{
  "n_layer": 11,
  "d_model": 384,
  "n_experts": 32,
  "experts_per_token": 1,
  "d_expert": 416,
  "d_shared_expert": 0,
  "activation": "geglu",
  "moe_layers": [2, 3, 4, 5, 6, 7, 8, 9, 10],
  "router_score": "softmax",
  "normalize_top_k": false,
  "routed_scale": 15.7,
  "balance_loss": 0.0103,
  "balance_bias": false,
  "init_std_router": 0.0145,
  "lr_router": 0.0011,
  "vocab_size": 8192,
  "norm": "layernorm",
  "norm_eps": 1e-06,
  "tie_embeddings": "early",
  "optimizer": "adamw",
  "lr": 0.00188,
  "beta1": 0.9,
  "beta2": 0.95,
  "batch_tokens": [131072, 262144, 393216],
  "seq_len": 256,
  "train_tokens": 1925000000,
  "steps": 7454,
  "dataset": "wikipedia_en"
}
Below are experts of layer 6 (counted from 0) of a mixture-of-experts language model. Rows are named router (the router's row for the expert), gate (a neuron's input weights, with its number), up (a neuron's input weights, with its number) and show model dimensions 96-191. Each number is 500 + 50 x the weight over its row's rms, rounded and kept within 0 to 999. Numbers have three digits each.
Before each expert's rows: a language model's description of what the expert responds to; "gets" lists some tokens that make up at least twice as much of what it gets as of all text. This comes from a sample of Wikipedia text that the model never trained on. Tokens count by the router's weight.

# expert 6
Description: Final words or punctuation closing place and organization names, such as Avenue, County, Airport, U.S., Regiment, in geographic text.
gets: ".", ")", " in", " States", "S", " County"
router:569492529482492537441473557562541485634592525358474477471437489522518463530564488499505510427516499457513508465486494422387499548570474493303440495506499599557522457518479526507541504471437479498535497506462453532496489555497567521518500499502540509481537510497500396535415484490552476503
gate0:450521456551505573481591487456476508482473513508546518497433534509540499467521542609461482494561490525455473485448485519418456518451561474490458394449443357513433474562526417547539498495491386482561455500527463536499510480567432515490473490567495442561508500476454422475539511531497476561
up0:516521555590499477515526598434503548434572431462538424520498482540474428486492468602581517467546472431484436538445410449547443593564531450456484454395419491561426497491535442472582503475513486534509539545445495520583521482541516516581537505516504527674459548566411485516502498531510520534
gate1:494461479462542388460446458492479561524489501484530476551546489496491545444477483493529515519529549475429513497557487566613494552529437475489497434507560482411539451373409483512444415533536471511562492521402522481492496487403472496451450500511555593556477572472444544397483515449474627463
up1:464502430487463561503453474583487496482584463509454569484459474518474528522450556496491522512444476494379510475458489446442463506401401493567449488456489468568515579585558487494445531486429488412519524536510375468464407552534449531520430526487527547484487534392562520562575570493566489471
gate2:456504439573538592554558508444449522449559410522528485384465505449573507577523400466388385438516639510572439523519473553464452438492429489518515557363435439563473472430465495589442425515426459511590518494533504536462519544641507464466505554511476613514513560540575474495455520470488595503
up2:560406438480459443434559434498425631563430450474567511488584423528528483484466514473495610540473626487468532545414536601515474506516406383585467404456488529523485509464492570512506506470513487564418466449469394508472545560502401568372521509480526498510465487557495493491571489452533473523
gate3:463581460532479390600535507554486439420381459631472504493441532547539528485513482387455532535543502521523597426435428457497421406410528510550475511575599480552515513476498460528461493489547518579579520459584423573442522496516429556443484548555481397570460672461430523525423613494467427472
up3:545515553559545509482560430502667552493457452554531502374471481518526374467479508477564554446512442541513560558625519426432536507442531508531533522495478435581485424511483423447499483461467300468585553499577448465541422508613442505486564503565527483515559540527551509458472509521477484554
gate4:519485484545507474543506486505554567481578466511548552544524586494318527541515479489495404504506459550513502478543500563428398460632542508521415495468561519552585453554546575604509487488388491504550469531519470522474526566532471488448466472517551443567447576505495512511416458493509466502
up4:489538394525540539564439513457489444589502523482508456485530476508499572476571470506539498540639457494507473553455507503521411522497499496455508441609494537401466498534571493492562467546513484534502442515421455541459478502537549492545496478472540447503562489393427467487512532369517534476
gate5:489567517548489525522471507516497440404651447505470502464523444526506525495444519445468562500467588526455515470406461462482543578528454509528514537525477532470529479432543421447382534449486446503458551551500454354404525493560520504550483451518462554415504529546509555487579519492501521496
up5:530413453498506490609487472574500469479512541466466574587491481476528509548434508489506535509533532520469492527477525543383447557409532468560445531563498494563477536499496465490509544437418500518584441534608565443495472546467502410437464533526526516543551432493440523456490464524424479445
gate6:461525469526542495577463369551480462475492538530598515368466527474475499413579501488490452467430532525481475552498576585584448494467487466524528521541467493543453552531515406473567533486492468488519569575505595537426448473588535561469455460526523434499521549478420543522552552495529493515
up6:550588468465525487459564482503486516476431576516509570522477443516440510455470508406561512576481418457507519527465431495459544485548474579476445493413543500463520582466482590549462511474480538432454454579473459450425507510476521617455528496462378499566492497401440456535418404457494493576
gate7:436406603488576515524468487467496495424540464482477451440611513510547594425449486499498505450426536527577489519550591564541452483443535523566547447571555479547440561506511444485576484433540504534477461489493599572491510472578480499488506490500478478547426568627466452374479499475570554559
up7:514532475599519376483555458438502422435504514439474512497510498505499430590531563501471506524519559480493503500479510472481475499473500481527576556488476505612587391451457483520547525606516412562562495494505596525496336476539579468505547493534457586492598491481566531530405486492592496446
gate8:516493480507490520517534433555437471522483491554412477544519386494472506409596556504493456549432454525465531529474512526458472546490481523480444523525534493518461499550477479561523487533446432538527463487527540469427462516468543488414551450466486591373564541537468545456498477554522569463
up8:466471531467427440513473547455538578501473393470441474495540526554463536485462397449541524500487480607476528437465470500423443567502552480523510559434432576582465517409461527422514491508432527591549471566547419471594435478588517408494407584446512472569453491468523533548516512372466483500
gate9:490437491489595455554573481533525540460474445520501422530518500491418443548433562373426518455434571489529483484531560600421511536473418526465488546450520526505521548382450525485601479503369506475507444509510497556495433468493548474427492554556510550494538545474514484454544511426451550518
up9:507504419545499499508577498513466575547437583513566494425353505554510503428500527533508463489443540552551584449436470494464465473536549451486524510406497456456539461457501588512505431516518525558540478455428431516456503477510480524562610508494537528509487458490529507522558429566481412364
gate10:499516560540521548519511489512560495463569456487483520513459437429418519589411422451384521488486480503443495469500513591469584474463574450509506496441561419437566507490528511516475479515483486532414450425507536509409635441514487488548552537457506516455507589411513457494513457493482562562
up10:487574442425454533476516509497507370491471410525461515493508483496440465545440468527550509527525541489474530525431497463510477466520498435451499620402478452436508468493408547510534469591444615579487562512472410477475462444565542521488440572512391428501491478530462577571541490421556495476
gate11:477446463596516480562488553670460440490428478473579456446450494490511509434528500528462444425513569633486519456589497546488453517573485558562575569387505466521403451548405503500522349499512526471492505523514538474404507526510460585445504444467462502544480539556493426490587455490518544478
up11:498652497520517510515555534461422470452532383575436540572497571509553590489444588462502528569459474429546402433498529464466531543537559446468378444524558513420628471434495578517411484504517535516538490486455501471495507583448557424509461469419489503484441522556508511510433508509579508545
gate12:498453484476460404421555456552462546510566526534535485470512529476369542473508469494537476409549536547452407474508515509412492489546442487472421457447446489434506510504544500486499479537533414552514447484494529535477544434428507535530596475409576512483485442448543554508449591477474460491
up12:495568397415476519541503570387467437517502459415499510579489432500480500506635423555498586439520362457488561488439508497482535530472310513450520521505574493505581404492505518478474456526470493561554449549503485454467506406478428548521541561442494469488547517487483494525519360509498460475
gate13:507495476434466567541473507483509492468493393465625487431479662477466558530516409571492422498594411456473479480517487587406451479460540531530528588479518539419527510523502455528392549481545522488521424565538564482491504437430432613568493552441507522371488502519546526533493489536494573528
up13:504553474628534461533538442490541508493463373477502623540505508566482461564521575558577502531476478485454544416417521475510469450498429564541557562432515506496539498585547472495493568565528513473532497478469500495509448440554459524392408465498466520543533530450496537472515523586532399502
gate14:541453495544495553520524563512418545569476425550502562468527421503576434500524562478494377492501452605522584378435479513436538517567405523486488526479488505521413418473462476512595468491504518550562496526495483551530471500417499421428459519382567443553491565469405474467339503479582442405
up14:436566490531457444432495459471467544442559478469560482497482464511496473404501474434461472465399540338484416458513487376592567535535511420429493535516478401453484619580473525409446505456570450592463449413459486504524541636570537515556512451526454561521498454540498448437532535467478542479
gate15:375428448460560572493527449457474469522502504553463548370442540504485602423538475402514579515552475551461667535521467498478508469420439524520500443536530495463526558528484451403495493484501504513547505547498582481506490488528464512528553493549483493488510535513403511574570541504461548502
up15:474535594478492503493419466534521572543547505464498621519573584434520527507465470575595487401509525604427477460470475454467503601540512483515514494496490435589494556520589454533504564551540406432529432514529467537521562527557489560530498480549487522491565527479542506601400526551492508474
gate16:568546509471448521541452587505450481396501468486527416510459478419424547533483505503458450574549502491471436546490562443508496467502558414588563523508566429446484597550509539518503527567506546537504513502539439518470476519501459476481501502431447483483454542423494487453528496465444577597
up16:462417447459446477436605507507457508557452590571464537442475447547509407403564549564544522504613440576494508494476588556535478512533464522477495561467453514529571492495428526466458495472466523534554361565573512531436530445527538469492479512490436482455570378453573524629507523536534459407
gate17:476611528454523618549482450463532470532545603526431516497436531503441496502506590437495478549504623580490451497498591518513481567484595504603488520455487455451445442443555460439520482589519546463552518469510590493501527433507372491514570472501450515489533552508550484418563469519532593499
up17:565466494507464477555640590493468480565401551487548500440520468556573439449541476542467522508527503551544513469568443444413409439507449492596373517466462518562525524444420599537587396520434542487448519472461485491504435520516558553462436504480537506467482575539562532556547421566481427502
gate18:386527459528437497548483479448521486571463487474543486522459545453459480588539406494475515531559437508542492513478430519591496489581376460530546527501484484451539495503533538476526448471550542500520388435438510464441478650544448446582493512538491447601519534529459569453538430409632543544
up18:363500537478479455458394574460395434498469573434502529489597452498507429446501512513533508546458531515526522498479494536472571418536528509507473430468508613489516556575498414512505427540518474524533572473455515483529497522466518457573438553539542514595482520489445458485501435543512487526
gate19:476484492473480517528536505476487437439587442496609513508446494433494504507492377477489417560507500450496510523525471472517498510488495503603410462532509503482440521360468596520466504520587508482439480470446465648488601439506518452531451396509406394446554576512457493443485478460584499480
up19:494536401450447441498474456532420500565462425541616532529503485504453423441551363569513451508478446431571481469471460514534529495551534490517476437524523550486488494475434464472518505540564566461478523509414452529617516410485506562524499403519455392421516453476473511533560513527518492465
gate20:541417412471477445502601540434584483503509415525531467425503462419424518500551455442441489544595488534507458432519570480564558445451515416578429479446449497507501552518532443382486528475438463457424515617515537524510566473564427455483449490564522453498584524532427534463530568488495561504
up20:422556464614595435468376527472472462516453513516571523543516429509578570503547528491494507509547465547529401496526496451545512456502489481590515482523532509475593571465414513531391497490562412579391578502436591557492613454529516535463596543572444548449521445494547506522572472520470611591
gate21:498591500500502485470435587581577528561546566532507557468473420493499491488508446593518488479539488533438473551554457532440499437557432409467448476542463504521525420610447547518628496563513477557518393471453544469513552453511512474565461481512434467520473517547414444401441556497510533444
up21:456521449502490436503544440510548529529506511448465562448574462500465417502379544428531507503510500536445613451540549542528509488479543560404485546489515576449391541514457615371595595533450512494397490466501496373473494530506522489495455514568566536535430520559482532556507551483380475534

# expert 20
Description: Single consonants or short clusters inside a word, often after a prefix or hyphen, e.g. under-n-ourished, pick-p-ocket, micro-pl-astic.
gets: "p", "m", "n", "t", "w", "c"
router:463475523587447543565568524443488489514403537507539431526571556538531464537540496546534497504443515514523487525531492527545363511516459451527514543550528556472456502505480517417484505535513402537550565575379561494507423461574424505473446525429451443485550488487538520512627532522552566486
gate0:485516503465508442412521540454476481417530523440576586530481581528470460508554460561542477560503467475483557592567562363406471439557506538467543521533513480472511503525457469604560586531546466483480619500541558502532573418436459402495452515518540527504504496388532469530520584487418437437
up0:509434523483462461430498504618486467406550458553568485466458482514472471546507503545435495534453447514384468476636496534515516458477421591489561534497463544464552560508419519569437599509496412488587437491571473526553511397479460376542486482478458546530553463501550484586469638523594516511
gate1:590488492341507576440528588563479565453528461459506468540495523525458576502489529520567450549487529464487524545541495454456450512497515428496526431463510533503559459498467474472582511488480589542505526559484388488554574441465512522507606422452535483458519402555519517420491506418429412444
up1:489458399463464406533493502515479598522499616468531552469461484457570535498489599538481416547545576485544454471510543561522493577486463584509355484400481475551508436490474553518507495442499527513478553461520580607473494514468562453486528535524462574483496450568465466445441455486526540561
gate2:420486528490505541521456472506479498514507483520470538528499411595488528533545518582477498515467497486442474493451490535506471426488463584446545497452436451606484539452414544495448412527516537602517481487502520502426507554474417490531525514486454513467497492421529510501515517542525425547
up2:509624554636527493468507542486495454578491500489517506433489576494524531532436451398394557483570523557559528527483503441454484454464461449549606608552435528383495475514460533472476467525464467538447436526479588421447510400561578518484534481420516516524510393512505420434474536595396573482
gate3:511502441575522462476500565523522369558510571427424432471573545475504530527470439399498440552474545373571465491609479561520461444566559519486505457472485513503488548443494459465501469452498497536468508553532536421499516548378533543509410365507493456504456550375512466467522626552516377505
up3:528443562399484519501516566449430503485543463519579537583496394507520473469560574620419549479527573502466578524429474470537548555488500535568458467524531488528532540471458486529440498496566525438544588521506460535494524423539480479471541499478475556466565439510504554486536504516489540527
gate4:581416497479494512462457494477456522495494499499493505592481493508425489523513454487449581491508555487489429438462487490442532409520437406463449587396506456588541443531568487563577532607509520565403449548483517552449461505591552499437491496567451498492532543494448408465472423512499530455
up4:535627448500483519508536520441483450557529555547408577506545562541554531469513529536437553451413547533490462474558460496552444514449480567515520545526412467444427423516449509413515541477502511560510532540568488460541531520536514500547545534485469463457460540519570536469477447566525466487
gate5:458528502491480417438492530585493489529548544465533450502569497519509417489461566573539526531518436496416526488488499426439524516541492541442495435461442489409588483428437481504491379523527511517530560509559513579536560518418517496604531550501483514593448462473525504487497528550500460410
up5:528441488439520598540422518464500463527486511618494501535535524443568485519473482450543533644440475457533481528458421492555385483490590451519542483475538444495456527510549470515398509437439464447527522523473594456565427447580447544480505414506547382548553538636501509496510479551481511531
gate6:620466614486513440461449411506438470520565498580421522436527438475484540508478442505587530432487564531510536531568547508441562478521502491478457377466506482517483576480410441483444446543484486512571523553568421503562430521558502538557531472538470547537420518472477323473522494491500560573
up6:538517506518442565486435572595523464515480519483518471580519469542532453420547477514535533561464424489528543457446504435564508464435487497514584536479426465524483418424517529624461499469481556457400480449424430509438571408427562430467472502469473534461551467604555540454521580515542478441
gate7:588502565537498477491473454514466496487508558584501460492457572533499528565513436536541475447600540457491501536435507443456506351550472579478567655477564499481504559441508558512502437536461465475493511495530493527420596473530581453485607452487477481465469479463520434454500529534508417442
up7:487481531540442519596507529431610434539495523606562560497576555509465474467501454501451526504524476550515579504663525586406539486490492460558579585443465480527471514458522445547527573544451451559526504487540550441499564516547547421635481521489513550552552509470478474481480523577453467488
gate8:489543637534569479441424574493405576536524513545565522464547510536545492503409534450433506464513528419577557439544510565475459447425521462492568512471489415544497476507486572456533497534533477493478497530513519500589450488543534510563568525489527555514431508560562507474455533517469494532
up8:479540562440533471444538511409566521519491459553464481480515393562525481477523456479470478536537535485525476520471646449520526591460474404496561506552479452523354527477477414548520506533483489487524442510518565499423485488475519516475453495528461485410558497494479575531401454461517553410
gate9:446570435512533427509494519527498439605425392435549525465494483599510660439493483498451481559510438538541505415517539500479504568499503422562470531513535550484456512483537498476514487527586568446429566509523507514420467517428533425413548563509575541436588489494410530469385513520505502515
up9:489429494484540470445510538538563374510469464560556511483478539544568529449502558551453447549530566496477507463573484418463468442464525421515416474473544614478516519567399516481498547468490555549494565433541489557519470461455506503465447487480518464543545601393485596478497424502507497417
gate10:529545521502513521525496470554541447397452439521434417463445499515476496524522523503523514648500455581410458548457538563513541455514523468483575457434478582463498443481561560612508560475460595504522589590462491547484496484483500454491601394536495425592530421369555535469483507485483521559
up10:392513540421460466548333495544477501465478490478627496462497494525563508476483489537565522523588460445605458460534539500495513538424573515532507488566477522482515594525522495572492472527465500615461476495508453458511544454531500537477536508470494517503476484499504491613419583627506486481
gate11:478508576450517518458472552549575604402546515507572523556555469475575489452461500493431507403505502535487571565437487452481574461519475513511558536483483551428549494443443445524466515500513439477605457443545564475565503544519504461551540531573472410412461500437521470491539413487555487471
up11:543511555507479491473415433502579540516500500502464514498473509511543499394567446487528480485498534547528481499493484459538553561461488483503448440570517435455487492477534470488500380479512583474507421566423524415494495579560377486396483491519470534431423560512506448531433524511576416505
gate12:450484510539525404421463515426481530531542492518524492403531523525465581516526556471440532467484439512478537603508541485384497523486480593475559482472485556517512439522469509513517552563509416447433575424457487550458583531510533509496547393590493537628535473495495529478481487389563507598
up12:548421509473499492483609483445465501544451507395416548406547429532501427527484315553561461528517523476446557418528484462523536515556522498563447446528535471473480491470492532373595456470537559533454528441521455478460542573584478400540476456511430492475458541439574474501492563422523461405
gate13:478483478461502463574562484517633529515507534538537523472528521539482484438528561570499534498509541590501504517522461469539461516475502468503562493517464460576555483548440428471464504507487473390420465578519463509534503582522592550426509546450567501569508483378519454548472493497521567476
up13:527549512430471514471451466443506552486448444546493441473449518505495536499483540527531469518471433479573460621533599508456395538581501499501470611492470470544493422548601516493479491479509491541474487472519598489432502501483474514587521509506454531465466479534497503611471426513480568502
gate14:522443546479436542519479512587514528440598464571435508452569563458458513588579486442559497457551406579460455479469451499510677444443526499505458468518529430545538532428527622454409509381457546491490474463455490483540529539481465475522496419467430543575509465430454457500536510505573468555
up14:582565443534545510477534566556385574481491514527490436584505500535547385460492637525479452409397462561479493466587534437457431503558449506445567488518500557650628555503491514525482483480644456474602506487474518444537567391618458547495502516519533483520531514502509500553472463531418511507
gate15:487512552547501582555534561469550444519513491433533513397533540492497519418487496424531474447492519494501519490549434489535633459498538539441534474467520486455471524508400542535494482415461554554530365555566519447532485555469497523559475484551489396496601518481538496485569540451497412447
up15:487483522427596522531553554497527528425484478491440456499407486522475430538468546476509500572574440501490383424511400420527531507502434469487546509496460616466495501509446448486534459412537462582476551494460504553497505474430547561560565572518508496530552483549537544533475530490462534495
gate16:478484481522507433574531497580548507444488527520524411480553496470478445467520511450475515416539495415508592627519440482456425562422573583502506485529480495549541490508430560464506528495504436508477439435515545536568525558546441434469533460540467383434471517554437519517472561516466387503
up16:450503530553509502536540489523507589536471478491469476443521544523501534569484450481614541463467510514637497497520570519543456525561537505524503588514545412458552547469563526457530523531411523432503470370470500576449528515504498484573530557508502496444535582517556588541489565386586475525
gate17:521451530510416550528492489499429512460531520527438523529546525500510518481495559497524485618454451513439417383519397481539484411552454494518542500425460475475608516534496372472470428465453583525603380530452503498624486471567497508586501585584429553468539472459536574539509491507565484552
up17:529512495393459558569513507477483537506502523539438552530498486446547581569502442424487534443528576481576519505484535473537449568519423416488441500515510621464538518471473569513496501485448532494528558439547545484517510513594552516527466487502400484543513520520494475517462429477551509534
gate18:455513360475477583410515588522535616554545487516533458550445571452510516454449484526490531552560584478482503522579462404504488488499563431413429600514481534381454486643422505449563549450489492517448494545526520523508518513463507484519549542609479486483535500571604465541477537538421507482
up18:446453494465524493533518464570509474475502591505558397555611501513407430440515460536400459466399458505433508431442495457519513547475488609531489481539456467510441527422450484549464524444407480502540395532436485525529513404568466500524523501492502462475416495472408459442474466517542476580
gate19:481420513462561555476510404571516468422508511463507483600452458546480437514471560494552449494462454449519439622561507443443458494484531503459448545498518539556481454369478537485513529443482470469597488544474494479526530556470506480492550585536526541461537504519542549537537518465406455542
up19:546515520589482477597558596341550539557426516536434460481532447517454541483496504520493485524471555551580563510438555513489531461474376407563649464505498420524530514588503501545497479532552444439491483458462460582385435466472534491607506446572555471505538486389492453570464503511475537551
gate20:403551564461556584474457569497577582491537472388497448497443546452408572506463449455490499541480519563398490484459464523511579357548483477511544464515480598409573451585412537576486559486438514560522521495512464584544495450502486584447485470480559547524574526419520450449507466531448489536
up20:537580503490494481503458520570437456495536577395495429589497522465516523475565458539531481501597528515391522532415497497533391577481543545516493551501453530471462522569507500471467457427491548512526502497447545457445433480420453488406413416488494535513497553536515518496464458522503634463
gate21:408399451548430436481520503528579446416516395468542504547483467554425482581506556541528440516516511522429521560523434478457470515564483525535451419467503463512504508507460535546482482487459487510483458490533431563482411486404553552506451470425480504617506481394564520513469522533491442521
up21:463462500498541477476556439482586553601447562446589501462534504466441502502494472479427424500457480492522530575544512505607496446472474494473536434452479412509486399540486495494516510586579525508545427624562510480451520405517515390563564487484528497464519469442506442563467391482461476462

# expert 3
Description: Words inside proper names of institutions and places, especially "of" in Royal College of, New York, University, Washington.
gets: " of", " New", " York", " University", " National", " B"
router:489539430506451490504460483405521476578476558439512536481528454506441495515514558450512626415534510504547451539404511449525332511448500451414473433504509567535531502501497473571461498503449527525521391449578443464493498460444512551518446564468618510404487501387472544525506511569567486460
gate0:461457481453493431580513499409540499488540539492492503523545514496511488471480447466559550500531533465447492510489528510520415457630422516477475592501525471465441515551382427502605450510539422484477505504480506622447479412462409603468524488433511498517411426486511613437563498477468413491
up0:485392565444485503474547471530518408423532557528510495411452448526561577504374501466469471553540532510499512490484549535511486455517573411551523504476546528460487540503488545464541499460477537447554622483498604458550516490378496471544529485385515511559519330538514462503492487550546476548
gate1:520512513440531455403462663402460515472547460531547545444540481470515455503559614563497567650534454479413582490604436520444438497431455589430457473495504431481526604465492610481528499553411486468506471579520419554525509443516627511447451503510466574461567499456400504514458494526462549512
up1:443563427464402505555424515507565513522470486544505579611428462500530488434509498447505492543517431486554560534474625539581578508502469520503559547416471514458560570577567476479564495550534473479513524489400496595465501433569449464461535505446501582456554539478507528442462616521612537633
gate2:554519598477528468498548471504519552516492483467438509481562542495453572458575489597465514558403525581490586535683500548467523416558490471527497552530512536509447454551443521515457502497492469558479555452440457510585562484523476450454544481500529464529514534557518495436485476406443505483
up2:550495399593517387475512469540542443522480494528590543516474494506494575559508533458519503452507513485521491440443501479403433569534523459485542492502549429452576425485557560543546638578502555376599503485554503487544564465545568633461550430570480482488538552486507465510611460585467482420
gate3:485588630455441518432587468437527439466513573434496504443465548485500530440506503546530505519536486538528451682555432510513568495484426467424580471487480487439556541519539535455467551551479548508480537454470475462510471437402576489498485563561547476544499526570469514496486575504521513485
up3:457474481512529442460571572469542453484510560527535381506479605466487475565583464542555490551561502483465503562573504507475466438424500458486471518481400454507419486495556493465438538520458522504463503606480450435568487495426478540508441551604536422509586446586501504480507587488573576415
gate4:432485471545535485515454511624500525486524586541551523459516467429476443491475503599459400465554483500529437540441511397486509531542568552437522534507509514618544497418507393511555566482492504541452504463596541462555558483579530465510485498491537545493475570500523481503511543462475526499
up4:506564512535497481474493566575556542446488660579441530512396475458461523506569526477522441496502527443571409639474635493498510479521532576510479520533563482554522503479456447494504480480399518538350497547502515431480539552606533465507592511537501508480398561551577486567613549590534443487
gate5:444520576522491576462491469537436407441498461543491441472412435474454438557451475551527479546457476576522599503493446579443500469459589461534511539575464575445545440386562569541532476550456539505587478480532478433424550412468520393506613476436468555504492552500502542503392576568491474496
up5:546530529493527474482604416477423544485486615609521536409416518496516577472412493507504490495581538487534513464579474479515572523447506485487490538558557484488473500502461562609510422408443533489376426470476464505499509496500546419536502483490435608502450497495499440511534466617518501508
gate6:473451571556443532434594462538592510453559479513518412490486520388471526588418433437526509515507453531503469504501529482495543465566482482415482481462610579482461551511460514410484508526508419523447528463562575454472519478601483540554570491610523516466541481489548462494492547466502572499
up6:511480532586517418556543510455536466524435588462559425505516504533475513537485469482499437525562478484586442426576459504519512491543504472437396447448649466502456479563494518399431485561427568464428475504520456492537553535550484505537472483474499449474450427430535484446495454474443558484
gate7:519462501429540544541562535493527456419597502573539520538565536447450540557431514538523476428395473481494602556570485433465452448491476585444517580476481547515579514508553407479527425495513587542457509498591463603403443540525456488502492481568454455558405484522543415421479458443511491458
up7:456581455402550558401462399467515521528522425569475568486574571473516478485522442613513461447521482556535513486531453422516482469440482609362603548590552509557578415512480444430476418478524542521538447527532507529547493439481543463511468415492474442495512484501439418474429489560527575418
gate8:497527555506549548508458499473571498515448576613463502477460438520498468485457509569559482471493494489538435526511574539523490617551502433616412513547577498494521567511559484474489470419469500523567491480531545525410461545637475593490504464458499488460551459489411474446443536528577478466
up8:554422539462443461427502538396508493483490670399476508528510503470509539437529486532499439552484436485603480505569509519479492494468531475493517562517421460396409476504463492528479527510487496537494499453453486469479415464485471608492427455538462511571475505469564528473622483568485595558
gate9:476491514397465527457464506488514550496526476532569487502452457480481464584501424550527426532560469485484472551569522453511472447504541452478537484489483510383572447527398598501594439595487497403362553468541498523440545563401490542515421427521511414512469450549495558545468487540492519491
up9:501410523449430581517568507468557520517444484443434571451507412546476451524423480564394577516403467494455535483516522459459473429433538532557532608464498632536462489477477518431442549540502458497476547482514531490465557488476509484601474548546494557495462449467452540440546425502512432479
gate10:555468582517517539433444568544437511469476463534536488527593510472457565505491501487544492559515494501498543440498472456478554436588529511520539499448577375430452573432482454559464490605415490575571544511442581492464554495540495501536451464484502599471530545531474545500537512474478575537
up10:533522455434446543439501484426506522511448473485451500477480498529545460514508406498439511528420481448584425562530492547543484583508537538489513533514555527567508491540432526480447522451462435465478454559467438414526461480541506564413477462499515472554524485478470486498499456519400511499
gate11:467427572524464505496477532500438383359567466507401509467521395473415512528479521575508527517490497460525500496473434535493450477482449574406520508475470515502543519571522602514458397427506532503552549485543491539430592482493481483541617453539429530558450478496530564495469647511607510540
up11:568502574442446520539476520465482586496543425417535488479575470548439574592455518536420482514456469548582537569493402506461482534540493552451467569505446469498535549524446556503431557536450481519545387547493437522505552520541464473488527455462437552484453550483431501497485477571435601442
gate12:505554528552500534432486532496419515525516445563453476464419532540507509474605503479580461542489453437550544483458529553450507583517452525521563386489479597445500506583460517412461408458403487550568494471509506471466514412587592507545492522483569486512514521488527488522385510483469610570
up12:402486485468484517487580455515457508496464558499532499423470491486503474541618475479535486498562503490581532453522466534509546496434477437533428486486495494453554506509517561470521531572541508516539460474470508605502520509518548550479433443487555496515526519501413466543534471614526550511
gate13:548463559502455453478531473575529518514528494461552448487488566527457403509553403469439542486440541596482397595480431507411450495487477438620539475558541529454427496481496565504464512585464613465403564469461510516506467412525533430501419461505453449577485486539508472495517557536562503519
up13:541463489541543496452547464558562502496533513597491487554503480538481584461483493492519494464501589533528472546470532478447422487439424434430564471607579486487498545561546502533448465599452610435433483544551477490559393551567517494560487448538539528591449561551539473577525532450480542639
gate14:447482559426522426471428522541475499475522438476552465441487440442543480583490420508559505480463525476558481480447539502504339539529511501437450425589425413425469462538512407467576371588468518564524479475491503490503503501491467484501470537520490597396445465512530433539474579414559518430
up14:451554435487462545390504584481536599536511575581502481504416481591500449560464511531497509483498413533494407489531519452520560494482466538518444485503642452524546550467477508469444498452434468447515408543516551486519487547574428589444451525538514572535395496431362495450562484491468513539
gate15:469521530534519370471494473530471464470587505477578517410537510528477512496495544410450485507527509444504369531522499471506419517478523562471484632510445391529540465394469525573475476474481533496423551502509484581436447548529484520662453343510536502500509458490425462432561488511516413471
up15:503428497512451500545449497477433387441542416474549463446463499496530450512468517404433456490489551476518533528569503456500491591392453577498520585451502495551526535453540500586516542460590460408435561487424518557580514494551534440569499363506546460498604543526440499558506469455509479519
gate16:418597581557586455598485506567553438498527517474469574659519406501522508482519502454496474483449519458463478556488545594484488478465517475471544579486566529571535528464489461507460557541491538459566526554475586503529449490529518501551541439502458534496444516480548514504481471463534534474
up16:522474516615462494502505533555438446479506514422521573456542440496554555459416451608512454504478496491556488570547461487531518490494509564582496484563426549586484487449581475503499460503566481473500542482493522464520445450588528606507609535627410483469440457477461468513459527513477524458
gate17:545371493510497560560507456555464441467512487514430549400467468496473382546450541534481573451423593483455480391531545507493367468423482536509484493480476623545435473512555516541488485414493525496475539480486556430434430552419480458483554496537522519453469532502522474483475636534539495485
up17:461491514473491517549495496480501495524438510473589427493520547523471608505538528470558435464564400533446503505428386464465526540564624483599488404413541435415472417528590480511462565472568439534505480551452486568554464486500493542474412522536540451543469467485508469519520561495529517508
gate18:438471542363446436545536531494458519506511553555497521493584539441473476471514520470496397485456511471537485509542525458561491507614559545393557531580510534531457444522516389432563498517491508443501558554442535518493478458514521488391576541488516436484539543485551489469494484429542493440
up18:466490471442529461447533485526568500559445517522487485510500584503482530434480483503503469488451521580569483607474592519507502501507410528513517479502362547565480454495454477383542502434430527487476596461529423583441526420460474476467472548514590521417530529507540529502459619473601552467
gate19:505484559488441462538510478463461569530473458483554511524467447521420485537537513408509436547515499463476492440460398526421485507569555502490594489401472528499489407546493473442487483487569468610529543525475492451518558512461555572545534554491511449605485465530434641463524414537506551485
up19:518543478499569537543420447457585532538464533531452517481484559511453578449457492501480488452549511546466575480546537559501464487490414442601501611558509511491478538483460445504528427426567538489373520513476555479509489550479539470390457608501530493531507512498438482448428451495463467547
gate20:506499455564552561468463566443451502502534478526555407551567519443517563550508579437444514512518569407541456433515474602510561478422463474515525470423559548461531499515511541541485438585548594463511481477512488445475506479505467406582449531510580537536536364501519538440346479476455456473
up20:439487573407355564474563523494499455498447522470457543522534479551454492504409442644575564490537485562473562489519480476489446465577381463478363393581486596573435450462482485468462478495404477553522449534459442588433498572476411548513501477509506561503395496486588552501490566506463519491
gate21:544587483576504511458496568577540592494529454504513500566508548501503452535505571490501458547554533405513438628555439525477645446546523427439463557449427437508465508549552497476451493471508551570479524503458468561508490537571419480462485551566528506489455463484501489561444540513425566508
up21:465535408516509539449489501545485469535486509563491511570413371485483425563432531425376477541523533475458480402501527614580485428531496548478503475535528625459589549576450462482492467536483605471488469445531532418506507559491539541501462484538534397540527504423422467502586469528435465423